config = dict(
    d_model=320,
    n_experts=32,
    train_tokens=391500000,
    steps=5974,
)
Below are experts of layer 9 (counted from 0) of a mixture-of-experts language model. Rows are named router (the router's row for the expert), down (a neuron's output weights, with its number) and show model dimensions 0-39. Each number is 500 + 40 x the weight over its row's rms, rounded and kept within 0 to 999. Numbers have three digits each.
After each expert's rows: "comes before" lists some tokens at least twice as common just after its tokens as in all text. This comes from a sample of Wikipedia text that the model never trained on. Tokens count by the router's weight.

# expert 10
router:534507521511522525519517462454484469419461493514535519508633466482514502549474570494497536526517558534530550468539524496
down0:471457469515492503547530536479498462511466475475535588448525488532529557484529448447491509518444573449465517502472504494
down1:508489491424503483474485513418508610498394495515487504503487472520514457476411483457530461546546480496588458506493530514
down2:525515493515496547561569503569548508472542495536486474476524517472508518464432491544432500555560568518463512485536394514
down3:570502434561466423576542489569465549525390468474480497505524533567455529508461527508441500550547517519460472446518539502
down4:473484457584489492436485434529506501500523424515536541495558575530492464517470493571506474465449561526480479484446533493
down5:481533477440478493461540480454468517545540487495421470565467481479586511518471545576532539458553471522491442528488482445
down6:520538467435423536483533565450436480401441531586493465550481471491465542516478454511490519538530467560543549540475541554
down7:585566480492525571499520473457455569527454435485578502603560482481542517485624451563544451499466463476461447482421600552
down8:527439489537521452524476514526507499496578466543478546509552498587511474500538520529487462543502506564560486510431466508
down9:502485597536493533486477497441530461481539561503476458434545448413471535516509541513573523560474464443509512460533509508
down10:507537404463569446542493456451452420475470487514523481489509471527382532525534505504480468433460433505454580483497458492
down11:437548439490502503510464489469463426494433549499461440509508572423508489562505481553558512447558458461538534524571489487
down12:446401490496536509520491525509478532504518472512483463489500520531492462430501475546492452449478536525434464507488467475
down13:456427503545457483535522475474474466458521560494534480484541463498466558483506479486599540487525543454437473548457485491
down14:482538522512411502520457497566466430535460477523507447521465485506478569512511496464485540510450425499503493478477449522
down15:476512501494474504576455455508426571500432548476503509440444550404514537486457524568419475529584504525476494543475475472
down16:540533459567513467468590482487548461487592492485508587489489524498474495521500481480504511500409446504436558545428500514
comes before: " |", "|", " 2", " 1", " 4", " 3"

# expert 11
router:549615476477510530583515520424580476503557465555487551508555520513485497465441482501545466475484505553515540550534481513
down0:457452528524478469550534515532469495480479463498461508583476497472529466479476451496417463551477501443420495519518506533
down1:547580533492533515497544504558486473511468510535572492538556557500503483469542525493450483531537467523435539556482455506
down2:518430534497415458486477567502503510482442567500501506558525552563494491515453511522549501487431593539451461480526478591
down3:411478518505533574506466546493548506428446441453467477544536540568471429492476409450557538555518531558542474468524505491
down4:508501504534461468482474447541579427438478517572486493475540529465500417528454498570511501527431526570451441495540566485
down5:409500526463549470584503593454488465497501499449501506605512487511476393483465508428538430452518483547506529504505478502
down6:568473507506452499472497547548506497456484441542502477558471400513534502518517505450500552518540410487470462462551493515
down7:497485575481502495455496569522504517485475470449533464502410576569482551443462495469509488500509589514441585513499472419
down8:536499637529418537497551511538483513509384459451524519572417487513557470440494495471532488506475472527474532501464497495
down9:536444435529519470478503500505474588589445521530387538535508450475452531540489550482552507572495481563475434509489452536
down10:529508568502506484513538469418488478479477511404520503498430438437530541485478534503534439541486513489485501446572576525
down11:474479536519453480530498509485457518535453490483529559525455447487492443525506533466498466469470479456547526533504448518
down12:534473564519492411544511541497492430443514564541549469591511499495465585497507495555457480370431558523487464525461489480
down13:483394463465477440487503493489490500500457533505492469423498471535569500564525497485467404497567425551514501490469578521
down14:595513531529519519524549512510444483498453551486539570510459485440489491519532477538466514545506535437527463538534489520
down15:448547488513527517498429531556487517517499510499457559502512457563480518463513459521532496527523462520533503490559533556
down16:520537506503425456501468505553581466494527574526493582451461521501462480448456561557539408480523438484503483567527513531
comes before: " he", " the", ",", " it", " and", " which"

# expert 2
router:538528527484478538507503496437458548469519491528478544506586530528472479517506507533656557470533492526473486413519556561
down0:515524476464500530511478522447515416465525481515466466543476474528530574520431558544502495451504438467424502382492540470
down1:515482475506518502559495455561458435487484480496505487548505493526532529435518559527562564454478496462512496494494508453
down2:527466455485510438517495517479490472454476442507491507493573530592491503522506458447507514406488441432618430478443461531
down3:514529489505439492478490420459474470436511484485457547414485459539555509440503562507491566471569481581488487485492557460
down4:476465541473488506509495532443473488478533494484561554510454511565482478567474502571503578601529441415536462473474514471
down5:481501441444484495453446587555496450490482522494543527490535494536519514469508489514560458531500462476451438512489556511
down6:508519531411494438514475475442518516541480527494564489471511557551470464531471577555454466482518512503538538459529536484
down7:418498533590496469474474469554486483499508496510467500429546423541471482525470492501460502519449520482506478496544487520
down8:506486546540483455515514540488493516503516455481473454537502527489554550518524542510480437536541540501528475522435437591
down9:416438514420504528418497472532511525408492443483466468514453504448545505467429543498485598472468547550478526512486486501
down10:442479507510486437509508439466529515481458507554539532522490471498527554482537502482442494566607524494501552549522551501
down11:556485489452511445492491458470536528468513500523477459459552442471465520550527460537526480473506534575517520505528520455
down12:505540423595513453466461510422502510516492513472499538466576534576516465444472495485483534499447511437464499422531426493
down13:458499587530472492515512517515465483485486464462525532532589477501432548573517424530459481458486568426519466512477565526
down14:528549499549467528459530499592524510503482530524499481535483508487519466508465514449459454438506552535472499508494468563
down15:529441547520408439394504448530519454530497513481442571525430526467446563478481474391478480514494465540486481602546543530
down16:481569535511545512520549473449604515466503520442496449471450459464506501556524420540537537442545478519498502471559533457
comes before: " |", " 0", " 1", " 2", " ", "N"

# expert 0
router:521499453449514576519506525497565493505503458518471538580506501535447477510466503508551521581484528541452468535582540470
down0:536437492515474432420540465496504478459518503540430497492549415480470533489408520498492520505457472537446541520501499473
down1:551537483465554509495494490524498551475470518571523601508502498470581536485510404504540579554426567552556487606511466503
down2:456580542485506461459535515554517595506439467489423510516534508504445422489529442491484495552566596510462487430546522441
down3:470502446444537453526473568560517519544582524568526533515457496551507538464548450479453556509496514515487489514500437517
down4:460572572468523523540523426470543394464545492456514488455510435432523479509443458498449487487515554494479494444568489466
down5:498469510533482508499486452507504446544513500534497493524523472477538548467480435562405441484447505468494532495493539476
down6:477435411467451473469465542485552497534530495543472573558534518521540510483425565552483482478534517462506466515432491514
down7:412529530422512567561426440565517484433570444477503525534536506527500518537469551480498430586493490534461483512453500464
down8:484504473464515498507523475481536539520484501534466515461493537468542461525537484524505561588530575481595466491519506432
down9:496528602499526508445575455541581542554484475467538549504541529557465533442468501463457555482500479515519444463515509516
down10:457496577566524545472518506503517505496463490484499619525430525504517494525516521506524452495474469473508396489514492484
down11:450578592549478536512574514489552464528506421502540556475547485506569462586528451532534495548563534532588467437519506481
down12:450483551512466465554534464487532513522557537515478468464497490478506473519512529390530461460511452464494510414491444478
down13:503538486495422488496532454446438484509490451440538537468504468498448498542510493502459478529516441497465530472544490493
down14:522514516479523481575466487473493482428469454472511458498533421484495454380521528467503543504545482500518543496451479518
down15:596520540449484486510484461563479523462512544549490506541510592470470442466507506529433464589539526571497444517507478434
down16:464558484449413459519452522452405440548459517522447472494488433407468562469532471570530471518500527539480478464551507499
comes before: "s", "ing", "ed", " of", "d", " to"

# expert 4
router:499512467468525512582496539463565477509518450570464520558529470550471513504443522500535506534488551540469531456528515520
down0:539493462507535450545519510548470415474542470463510490552414463582527518497539473497520524460482505524518516447534506487
down1:495442523539506489476513545491505514507391506485483487520506502420537486579502498543545419538488475438481567485501539522
down2:480483527488562507453487468467463410555587467486494521533548535552464481495525512423433553504529527464518514495429412547
down3:452498559505498478498528560546453445535619569568514510515513442497543483568546457491513457439497500470501472476460518417
down4:535489427545525415527518563471490445480404532541534471567508509500503448546570468484471493590501535514459437526499476479
down5:475521475509439507498488559372495519517474592528477506591413485466534462501412447498498454489485463541457543557535516460
down6:519463538535493531488522495506537485446509499500433524463521504501541487580500508495446473423500505558550491501442432453
down7:568488578423474528526523515547512518478492565486478461498473441523503465434555512516580548469393427514499547530439538481
down8:494398510419481471496505538506514451498451512481517517476439527483500465473513471478549469529524529510508495486455453470
down9:481468532527530568524543483451534435429412494456471513579496472511430509446599524506540488546462550490447504506503465519
down10:479467488534453534515536518498490445412553513436492483494465480518526498550521561533528574524477546480517493545475519519
down11:513507518520496472533497475515517574521441489493511529543532514492519461472509526529567501514531528470603413504559560559
down12:485442500492564486489503478476489490506420471521486544482438542517531504483439537519509556497494490522436437498491453447
down13:519506522432504470461525579433486525491552453449470441532575475476466576470498490516548511492477524511469529509452545457
down14:509539530507470532575539472420528483474545551495475492527513515467469469424419507491500515543536436553517471426530495435
down15:404483462498477498432529559525549499422489528464451520465472526560480521490525530521597558492554468580550514491463557435
down16:520510452490481512507454472520457435590483444479497529550519494525513516455486423477469482494528486514482456441539502500
comes before: ".", ",", " in", ")", ":", " by"

# expert 15
router:525529492484430467551497489477464511412476535511495472534597508540472500517471505449594526530490501530489544508555489539
down0:517560503479520508592516423438462479500478479467537453510588535409355497504455476494506444540444472442563588487497484481
down1:422450499554537444459523603449521496511515470487535533518530510468542456522467468542524486483554568449498511523532506549
down2:516578507530530474516517581532460486500521495481437476461493506393463515527433562440560481502499511509498518555454529499
down3:553447532527563465474488545506536456488525500535460453537462525424501571450420516526496444557581575522563536491472491551
down4:487505472471478433496533580479466545467478564427422540498507566514524543451484471504532531534477471569553680429459512494
down5:537523506407498555501486450528560475509472535546532544474436510481467468470563517587476491581465505497494517504492545514
down6:492463565584547492424488526456605451447453458497653525479524499494477486510445457464473485476547529511480535482455410512
down7:477491481434545482472497484452482580488505488485534513502489583538548452566528467494532526427504442508530468421476512453
down8:462573477500546514468484489522547527538455489480530521509496448514457489492392414561519498534504504513567510513517464473
down9:520444561468485485428545452493510558491470563512548487473483531481512545586542493496466482572494431572541472483454491485
down10:512506547535533491542496485528447489482548517438545480516482467522517446542477457527516437532487486492550479494540485523
down11:548517602473510505439510492473459517561525462491547556472503500535551449446458481473486494426512531470500479482533562411
down12:445459518543572460526486516470500589521522579501489465561525507536534495537502529581515520519495455511451485567446445468
down13:466434501485492535434499396501557504532450480452515471503506505493515546523514450495522512485392432486520504523457577540
down14:472494508550486556500561513481524443534523470459556525546523467514549452495515462521476443541484522543541532506579456471
down15:549485499466528494525414454433546429591537561499517487516514525536585419526506449500489545548438469503456499500492554463
down16:472531501490514512563469495492489449477564470530513467474515499417567463455445488513475501483473474574473525495460501527
comes before: ".", "er", "S", "y", "el", "ur"

# expert 30
router:502476457499541576547572498443562519467549513472475477540582439491419500498514519536576521498526488488490532504532516501
down0:528514386574478459456532545570444497439556479482541474447567463480443502503485504484530467440552509474590401556547547545
down1:461513584508477534511606488484526466494436453499557437517416451534525424483456450439426494532463593436478499526458472579
down2:509438501538518489576605446529459496515520580499520475461430542427579523517480490442532546529498518483552510524472449589
down3:487475566508468517508473572506518476544510483472503456534506508466448572463510568506582539492498466425517512448483433510
down4:587575481537492439529600568505478487602569495455487511557453500511508489515520501495464478527509470440457426428528556514
down5:449521477497495485479489526465546506564489499445368561532519528505522480499421522463533520499538505493399487557485494512
down6:521497476542463511549440457532550461549526560534563514506502368464489437401556488550506524526439405539474593523454493528
down7:529480539438447524490522474505448504514519573435467470509532545478466552486500465506383464578547468426558546518435463536
down8:426567611470475507505489490518455576546540503504517511558524463542467465504537471491433495432557524455500455472556520531
down9:452505554512529445478470479498494523502499489486545452554446519527527482446466529448529461539505536501488548498495526502
down10:496555515528490509531538538537473521505538553447550550505523481491488463496544533523472485460498551440534493501528491521
down11:577469496491532513526505446524527528499493479557539571484496486492504511462456495439504469537471483509525530476418479461
down12:498495466539495456462496526502497496437554486433498487502523537482475493549489461492548536594453470532480486493523459534
down13:527537506525535556486491508561442509487504526491456497529510526447485470491535488470431518515490536575521547534500561452
down14:519489465497475486515488462490562466467544434506503508539475497502474511530505487452551466511516425469439433484483517489
down15:551519462510498517537506536465449522537454524479498472459590487523515556484477417509501501541482462575514568484530551503
down16:504468477526537527494518485483498528525492465503524519511563440602478501477442528534493488408491495583526523537453430525
comes before: " the", " a", " two", " his", " first", " three"

# expert 9
router:499547497460513467571587585416498559397488474473503507502509543616466528507475526465550515560533509511528514459537519513
down0:575501396468533515497487430555542518531514493515482591540453514450409487546510522459505513503425532524516432495530475513
down1:454482540558434463468576528553451417490476562538482478494424505486487431562519506536503511537445506501445499515561549598
down2:457486489490466469485480496564487531555589549499526502511464491466539566536442386515478524547512444498536496487469478493
down3:486440504497415510474437508421538453488438524522560529501496445512485490510388511496505512523501560513442505559495375531
down4:590526548559460546470478512438455474498494527468427478539432436458425512506463456462511501454525565532591502531499522564
down5:512513466474495539537486508521453472478452485513469449467530507567447496448477443457493463533542453606454500495554522515
down6:485473533515516470454488524502496488513470454512479504520508517491509471484538525494453510503579552405594502489498536432
down7:546487455549492565496545466474488506439482536447513503557499556458504516447481413534477578559468504495503522517508553479
down8:479507398503457491631448536537492498480540528549540514468493504521536464448535486501492510504508502570538486477554462488
down9:501528522452530495534547547579466505532483500462515411543491491556527468493559504407465597537470508448532502445478442455
down10:526545464488420476509546461476459472489431500515493578513496467534512520446498514537519484457481498529508511473542515580
down11:534470545515499468507527534466488494551496491378455559549482493458551516495572534537483520509548508436512451515489530423
down12:452452516491538458510467460488534461556429498524497498470478606511510523496545583521513490472553465519520473508513492556
down13:540492457469520452536499542507488529513517532475507495459461510531500451528495451451485567497494475486507442487443468410
down14:465468474478567495503497494560494487403464559452460560539564480473570469472541471548519500496452557560455539505502485489
down15:527483493500540518582434502524444457526495521510521478532521501476505398489567485526594490482439522514484511493482483454
down16:580535527545547558550556461541544530471524504482466533482437474510504542450486395515445461477567493458517620517438495501
comes before: " |", " ", " Labour", " Conservative", " Liberal", " Democratic"

# expert 12
router:519589477483526533571526539500517527520515458513492506508580479543442494497476516518547506511512455531508532516521502474
down0:545590451542504481468486508541444492517492471548520483423489500475456547530547460523519526517468486520489543485463514475
down1:499507518495432548490535503441448463486469475489517558484498513429521479499577455522472612603441478502468498476522564580
down2:494555411545552513546463487507525491571481451493505576523458542465512441529470570454534475519564529547529479568531582509
down3:477476472483471556536516488485576477486457540502537455424550485539479487533479547587506492450494477420544408468497497499
down4:417551542504547553557528519468529491492459499464412499535528523550530472567496481549505424489438516579536446471436454452
down5:503538510513564503513523467496478570473436506519500513507512494545496587508545362479504501576533531447433506449495473475
down6:485436537514510449542520484479501470465536584563442560453444516478538559511512469561478418616488535494512490387417508508
down7:549512428487525454505558474408477518469458485501526523482505520444513516507546419565564530441523527547527532535530545482
down8:517480551560480453515506505493558510516550454516490425488467474499527425539557478439445540466486513506507500492471450472
down9:552458497550457515515497466506492507478465597458456523512507500474527519468457447542498497513522484512460470494447429515
down10:436483497485472508531478485546520533426487507530559507535482524452574498487455499516529537494487486469530493434491484574
down11:477469490478561464445567489576528443523510459453512548493441420516533486466536494542533532512493501506462512461482485490
down12:482537449477482525497507479565494431497500440455483498490449500514406565519476519450527492502540509483500503507425492530
down13:555445498512547545528543508452475487475478484449508532489589492536547524508555434458583522524525500439535462475507524528
down14:498506456546447489486593509496506477429476554543445475512451492555517488510446473519492437458506535508519463529470504442
down15:495459515448466415432548464514475582415535515492418560468495581513471551469483502525511577515482463536502528502542522499
down16:529551463479458483462573503462473593561475509486534519534540541512533513505538482445554486539493492536447383505558511519
comes before: " was", " is", " had", " has", " are", " were"

# expert 18
router:542528500469559483582515534459495500473529481500447510517520462536496479499491489498500464493517493609535550471503476488
down0:479491479541443492496519478527511521478541519553484491579550527413521518495478478446491461466508481524542472507489492455
down1:461508476463487444496551541428560490538447480506518508460435507534391505498476436553505451423509522472430499529485520459
down2:516470505449500554457485498485535564538540587526419472491506521561434506463433616449468505579478510535452499498501546495
down3:483486536448409494505422537464543436507497494555534502507484513559462522503434467503526465505427457467476543481453485498
down4:530506488479523451521448420500541491501477510475529483522421517540502503503521565482490545464444521464425444490484525486
down5:465524470541513464506492447625443496484556552473484492512433557480534517498489445457445507542542420525444482526471452481
down6:520501511532517435541482500490517504487523551538428512530493501498470451456459526499448478519619462482489485455483496539
down7:554576533467510495492466519495531502510529587558554551552509456545480486556466444517471527474495484485454476574437525517
down8:533430498525515521562579471531481490468468490461496496442480428577583538470547479462422465539513547472460517518526526487
down9:469455497513504543524512405551469510499459473462471518479446457506563514497470497503431439517552541478511555519551536507
down10:529532497508540469568517536552478454517578521540520499552522462445496536561493487427495430449533448464511528531566475487
down11:404505431532438481468498526501505485492440535528427493538553463479464497438466484471529495540500411471494533439462433491
down12:491502530536499512491507534430557495460531462478529449503457455550504505502494461475360489509512556521545454515514443556
down13:547473541571486555436477468544457423554429548497492456456445543512515480474553439543460486534466488443560561467417504542
down14:498405518457497463543562507502484522516445522514591548449562481547417480566423500456511436510501500420530512482479549532
down15:488442531502457585518504373519526532495540457474533474602487477412515504514451493471462507581537567539460470486446514541
down16:555491425534524474488456491428478559561447472541517436496531515478502494523587487536517475498503559526478512452526479485
comes before: "\n", "==", "The", "===", "In", "-"

# expert 3
router:504557476510487519556483530496570527459518460521481549560518474500489463511508457480547506557535529547513459481541562540
down0:456505495489437485516428570533466503490489565518374489492555441542461490471477524496507455427493430492521501472503502418
down1:527559477505443484487504501414497444513464590435560483510471532462459461488468492537467523506487434561521469431525434527
down2:515508549531504503497465549509523466472510466450478467502486534558460479420499522553510492497495502483577465425500475575
down3:482542486505499529500528512489504485553485502522528444473532520473493485472498531496501525497500503553488416395497511478
down4:536536465431490523538539519556542520564493459501525496520410582498468398437515531522427419511449450526479497448557581513
down5:466502507515535476546457536513451477447496550499548574485523479443515539534450524591510413466478542580438507533544568518
down6:446533542463591547496492504530543548503508513500526460504525580426483516519425488542532526548508457526533468450489520503
down7:410503529453537574523521526482473488513453457555457508463512497483460441456504499498497500520536488505502480499496588489
down8:521562477444397501553529468454547436504560473478517563480489477491537535433572442515504467522458546464498524513513526502
down9:524465539516450486468540549488542561483509482464506507479500541453495464566419553529477495494510518548549551481494440418
down10:513579481471540502533488499497502464471442484477537525526499386471501443452538504479504545569465488501416452523494504494
down11:482493593509445488464522503523548454487495546493518480394455539495578443560510426543468501471427550491487464532500460501
down12:510485513549448528477475510448499488541503490533496521448531491488476436559517430439499489508511531508407552484479476517
down13:437523493461444518523520472522526402435548506527501488482490506494525483501488522513450536442457464413517532454488568496
down14:531559478515520444535464495539520540504511420569516537539485421501454473505500519483478520515488517503459512518520506501
down15:487514459494471482495630531447536507429560529494513458504464435473481477522458515469502484506449590491452463512425428473
down16:441426417494538489491497464486498478488539553553456447516499432474529459467437407453538490477584465512520421384597485496
comes before: " of", " in", " was", " for", " as", " and"

# expert 22
router:494555516496501463533504555433481498437525437490471559564594481579460492495447534468508463527518520536497453486543519555
down0:396532547505538469483507535502478535457527531465486518495513505511481523517517562483502514571436478525517489529455507509
down1:504489571532512518467529541539499435552403535549437505510526578502518494479486469526479491475476556424537512468498498446
down2:522534489497550492487477523597516569430431418514463510403606525498529457499489504453498465520490512447463465468482484492
down3:523523455495470480522476469567465488538523501575578449543521536496459488488427519427476491500502469447518454471462526509
down4:493478506514536578542480544544472486475452519496588529450443453491553591525456458535477507502540422477487511545489550508
down5:478454504489542567484491453483513471431565367494548551454556462443415535518530540458477481434517507473487531503512484525
down6:499538534515495544485482512475467570467455567462500454495515596535508539420446440424409478432494411479512500429457576498
down7:503503479474594522483447499537467524466562490516551548509448470471488461466533488489462512482502520514474453560513499422
down8:462535501479519413513407552524490540488457484522530455452468521525510556525571475486465504465560462505579507460473451515
down9:483503484522562475562526538454499521464513562523561480508447468472511513578473476482479457440476567527508561495544477474
down10:464544502528560459541525526478443526487445529587456511481511541490538501571490483473511525492494518522529465565567442437
down11:549538520526544532566467518507476499486552381465503445498569566457494497524479473564491526467459553573493493513582487510
down12:569442530481466554457518482519463463487456502485466512541486530451499531482457493443451488537536503361495501478551469487
down13:447521489515518442513521536539546486557500474543501540447539479533466482496502501499457518506427521574503555512515532487
down14:489454451569576493515472446472570536547478543515590532505513517543564506465459451439493498499504487519585566581473536515
down15:510497415535505463517549483579532450477517512512487468532501473403446572440488491513456547556489551372515466520568573492
down16:463470465531477462591471486451421507461503478508573512523481541488452498514472521621496524498512474501479528531490529455
comes before: " to", " the", " a", " by", " in", " his"

# expert 21
router:484510533490516469575522508463464462464514506522493553501504508611505510569461444508485504508523459542472504477543554520
down0:540473470502525582498524479482507495534523482524568553505468562457510519491481501515498489518503473515464527564506493549
down1:482538498497513517518497498496504476479438503507480455519522481561541586490503533501448449513499537464551571543504539492
down2:511539462458523479504459472540483519551514494551463491515498469534458593502423485439479549536529508509568535421496521495
down3:528440457511472464447477503528451501506514531467589498550525471467496459531497454490477391482544487562491501571528463510
down4:405500522464534554464471482448525507442472448488501514507525533521492538599526558477558536509429565487592482476560468502
down5:516541506476461445497401521498538434528561456522531538496546561474442533549451414551439528501493483457468482450494531571
down6:567570493492528519520449447534471533507469436566556488530440466516460555523453544473493465473455476520502520450497391433
down7:503533492540456458475481436549448564488558486481499481498458465566542451470532449507496500469481424436516490564549527501
down8:510551529504491480514527524493419565498471423531483544511512502519510449540464555462553502460514420508540583493507438540
down9:416471496554533458497470485539566498414500505545518522491457511520473488483516555545495416481513386459508526543418473475
down10:530529491500504450543556546559495433466498492512520583474492545496498513560475488509526495576423512424557459543507462485
down11:506439481498546462497538465535494449440487444530533545476534569553521569521503559542501533480508505468561537500440517524
down12:508560532534525514531496521493460616408506488478508526565500494453528507480472535506534499507470508516494435551488535483
down13:418433474479472460537519418507510444505384458511480533548561528474516484455516455547522520461474487515554490496530446485
down14:476464453530551547527490502446491509479470526538588462459487503519492495441523537577560421529585471435444528538476470458
down15:464544525488565539463513507507484542492416468522497488508553545527442475493590441518494542502565483500545479596483442545
down16:487557436509502529586483512525542527480561474437515498466584553462485465513523522462473456517405493461474517502432525547
comes before: "-", ":", " Born", " Succeed", " Country", " Coordinates"

# expert 31
router:520519471510519501582545511451551504504524484510467528505535475569451491480441512496539490526512522524493528488518502508
down0:538521519485508539526462500475512470474526514504495510461537519549501592490487530521466514506480584475498550513492467506
down1:438455545497553595592506444505556521538492542571483445516469494567529568505444487559520481477559495444475494531525504483
down2:467441453565573552481490457464512501568495519525541444536504528487551481490486514507462493490567506513509465494497518515
down3:555518527517426499449470499572588525454513472494464549458595499444479482493433424521497457494491528464497476478503590479
down4:465525521491490509521528496454506602509500517476536509487462528481530437508436509543455560461500526526483515536529513499
down5:524530497494540442525481494450473462490497498461551533506535526466511467458471488501590546501425454551531551460455582511
down6:491505471475515512464506536464506472529477500422529537511533573428448462485509451472486423556444537527515507526476493438
down7:493489520432474550504492533524513447520486498492454454513512485530453519522445405510497478504532448506563499440525459526
down8:411541482517514494621498471516529505434521489453503471532493549460476508501563413488443516507519540557535472555514481451
down9:492457435515561457510456532560443458517523528520462473523484522522458501525478419448433516528582450582483547476458499426
down10:517486560508500481537547448623528496526510520521559535474516485453485441474572525500496387490501565469500483499433495518
down11:471484515446556478515502521447493543485474535503634410486553549589467543545490529499448501521465483518518477507487551571
down12:496521537500469558466523491499514487405436533507477500493492516504485555494475503508517457526540448482476518460544544462
down13:533465524474496509580524487502433544525417502531499381510558514485542443524449455548477485494475498460600516421513427502
down14:524455576522502473538525568498481476440433530470510463478575558492457443451547518513433546527423510472512546458472454565
down15:520559480442490477470549576533501522448490526521488508435515493408551540524480555447512589502512514544449485522473524515
down16:543479493467515529478498490484436534539510491451521514473472483499483563437572482530492475488466549493550510500530530515
comes before: " |", ",", ".", " -", ";", " –"

# expert 24
router:518524477497482509573505513463549521476520464502495546503508508552426549501429491476537489537517583525487502459492515480
down0:505496547543458497458434529439560504488481440532518557552455527534472542485569524561487414494559571543524493507454497529
down1:501491522432460554617477466501497436454486453519526512442538484507510489495503530496448514469544457465408507512534508499
down2:459471439476508471513462515469565544515551504437505507440497522471563506536423511534465539495563588538442501473522493459
down3:502560520491457505537528461555479526567520464478500492454483544513451515472513529456526498471490552470575524445519475551
down4:480422474517565470534392498520553482530439465504484517481537463419529536457447525524476493542463504520481488456525547531
down5:502513489507407487488528488476491473540502526463556477549539449467531466493517466498477498525424497524496557451544487524
down6:600501522456537477431544552554486486547522512451504475471525497441509492484536475528506516496519549550538476428505454548
down7:581489478476484486448486474488552474544544535491487478429527490502451487516483488485498515545433507559471499460465454537
down8:474517398488554470509470449478493497507495542531546556418449541587468473532531477453600464532488514551550486579484570556
down9:467443531510411513546530496447499487486517517566458484519473464481448451475534508453470488570518519518497478499514531552
down10:455499504507527509508496526511511517492534540474578538473468569493509479544552441511535532514492575487519545442433447530
down11:452470458443502527523512506578442522573459477465535460485519580580492492514530481464500470458453495543508529565482445450
down12:571484485451526451474507466510453537529517512564507480545496571432479518490516420518514571501510510545448470478464518542
down13:524515464473487582504552534481485461562474444443527479558468499460510527541532512568513567491549466605491524567563480495
down14:443459491537477451443453474496510530489494403568545504510472469528430584525509533544542482545533505457480482403497479476
down15:547505479550435499504513516559490482495474486507538475525499556494572502534540437476507504551506499577557474474466435461
down16:557541534509458516492466477524506537499445473560448476525484513481506504614544450499481475456435514499507487471484474553
comes before: ".", ",", " of", " and", " in", " who"

# expert 14
router:526520480483517509582521511440532495512536493524467537528520494570446481491443491477538487541538529538476505455524516514
down0:516492493548485549519549474484427572486563467461429497521449546473527532387570560477489478471508506475505474540499526547
down1:556521566450517410489582448510503400488511523505595451524474497441526481561535478562476505504570550491517499525483443487
down2:525556509503462535485546525530496471596470483474468507481523480497509530516397484592516500530518476550478562520460474498
down3:468550521394519496532567493484526449567536484494453474523477486493490471508518484426489561499511484502565512551402489506
down4:425516430400512532500562518479508476497504510522537503497518483458503519452471458531468509505486437567523498437425546513
down5:478463524532521408515486418498537480501571501535531504533515458468578486545550530493535482468459485519441513476499491567
down6:506513544491495481493542533561532520447563513567454492443520520506514473497501488547495520465514456523507522501530514534
down7:535502510551482432572530514506481491490489485507529579465606522515522457586537585549489535489544458504577507531528570475
down8:602592554464506463488515540459450512499535447511501532561453506545511509466495519471453492499517557554513581477522437487
down9:507576435545425484493480501520540486546486436557550516473492507537523508517430488523530571533473520469497488451521471512
down10:604488502500481512481459461485487491524530465534534516455540508521380590511467539467491491459442503510456504509446534511
down11:465467462485529504583468505547508486498509452461463472546504539529540477482490465522572479429441546459434470494499491456
down12:457536538532489533431548489589513573530482498499529481524563489507525501525497462554495453528479434525541472561493507486
down13:532553451534506487544493505534472479541480422489448448461477558501457498535490529461514554578518492435472445542511525584
down14:541530532444454541442512581493534457551475461514466456462493500462479480514443483553585450488527473515557518380467512491
down15:497547488493405504485463497584544522455516556511445554519536587541458563521502505525491450516484433506489507418500478498
down16:555457536471505502507491493507420551493483469522433445479520565420528450464502487483449503471411567538510448470479569500
comes before: "\n", "|", " He", " The", " In", " \""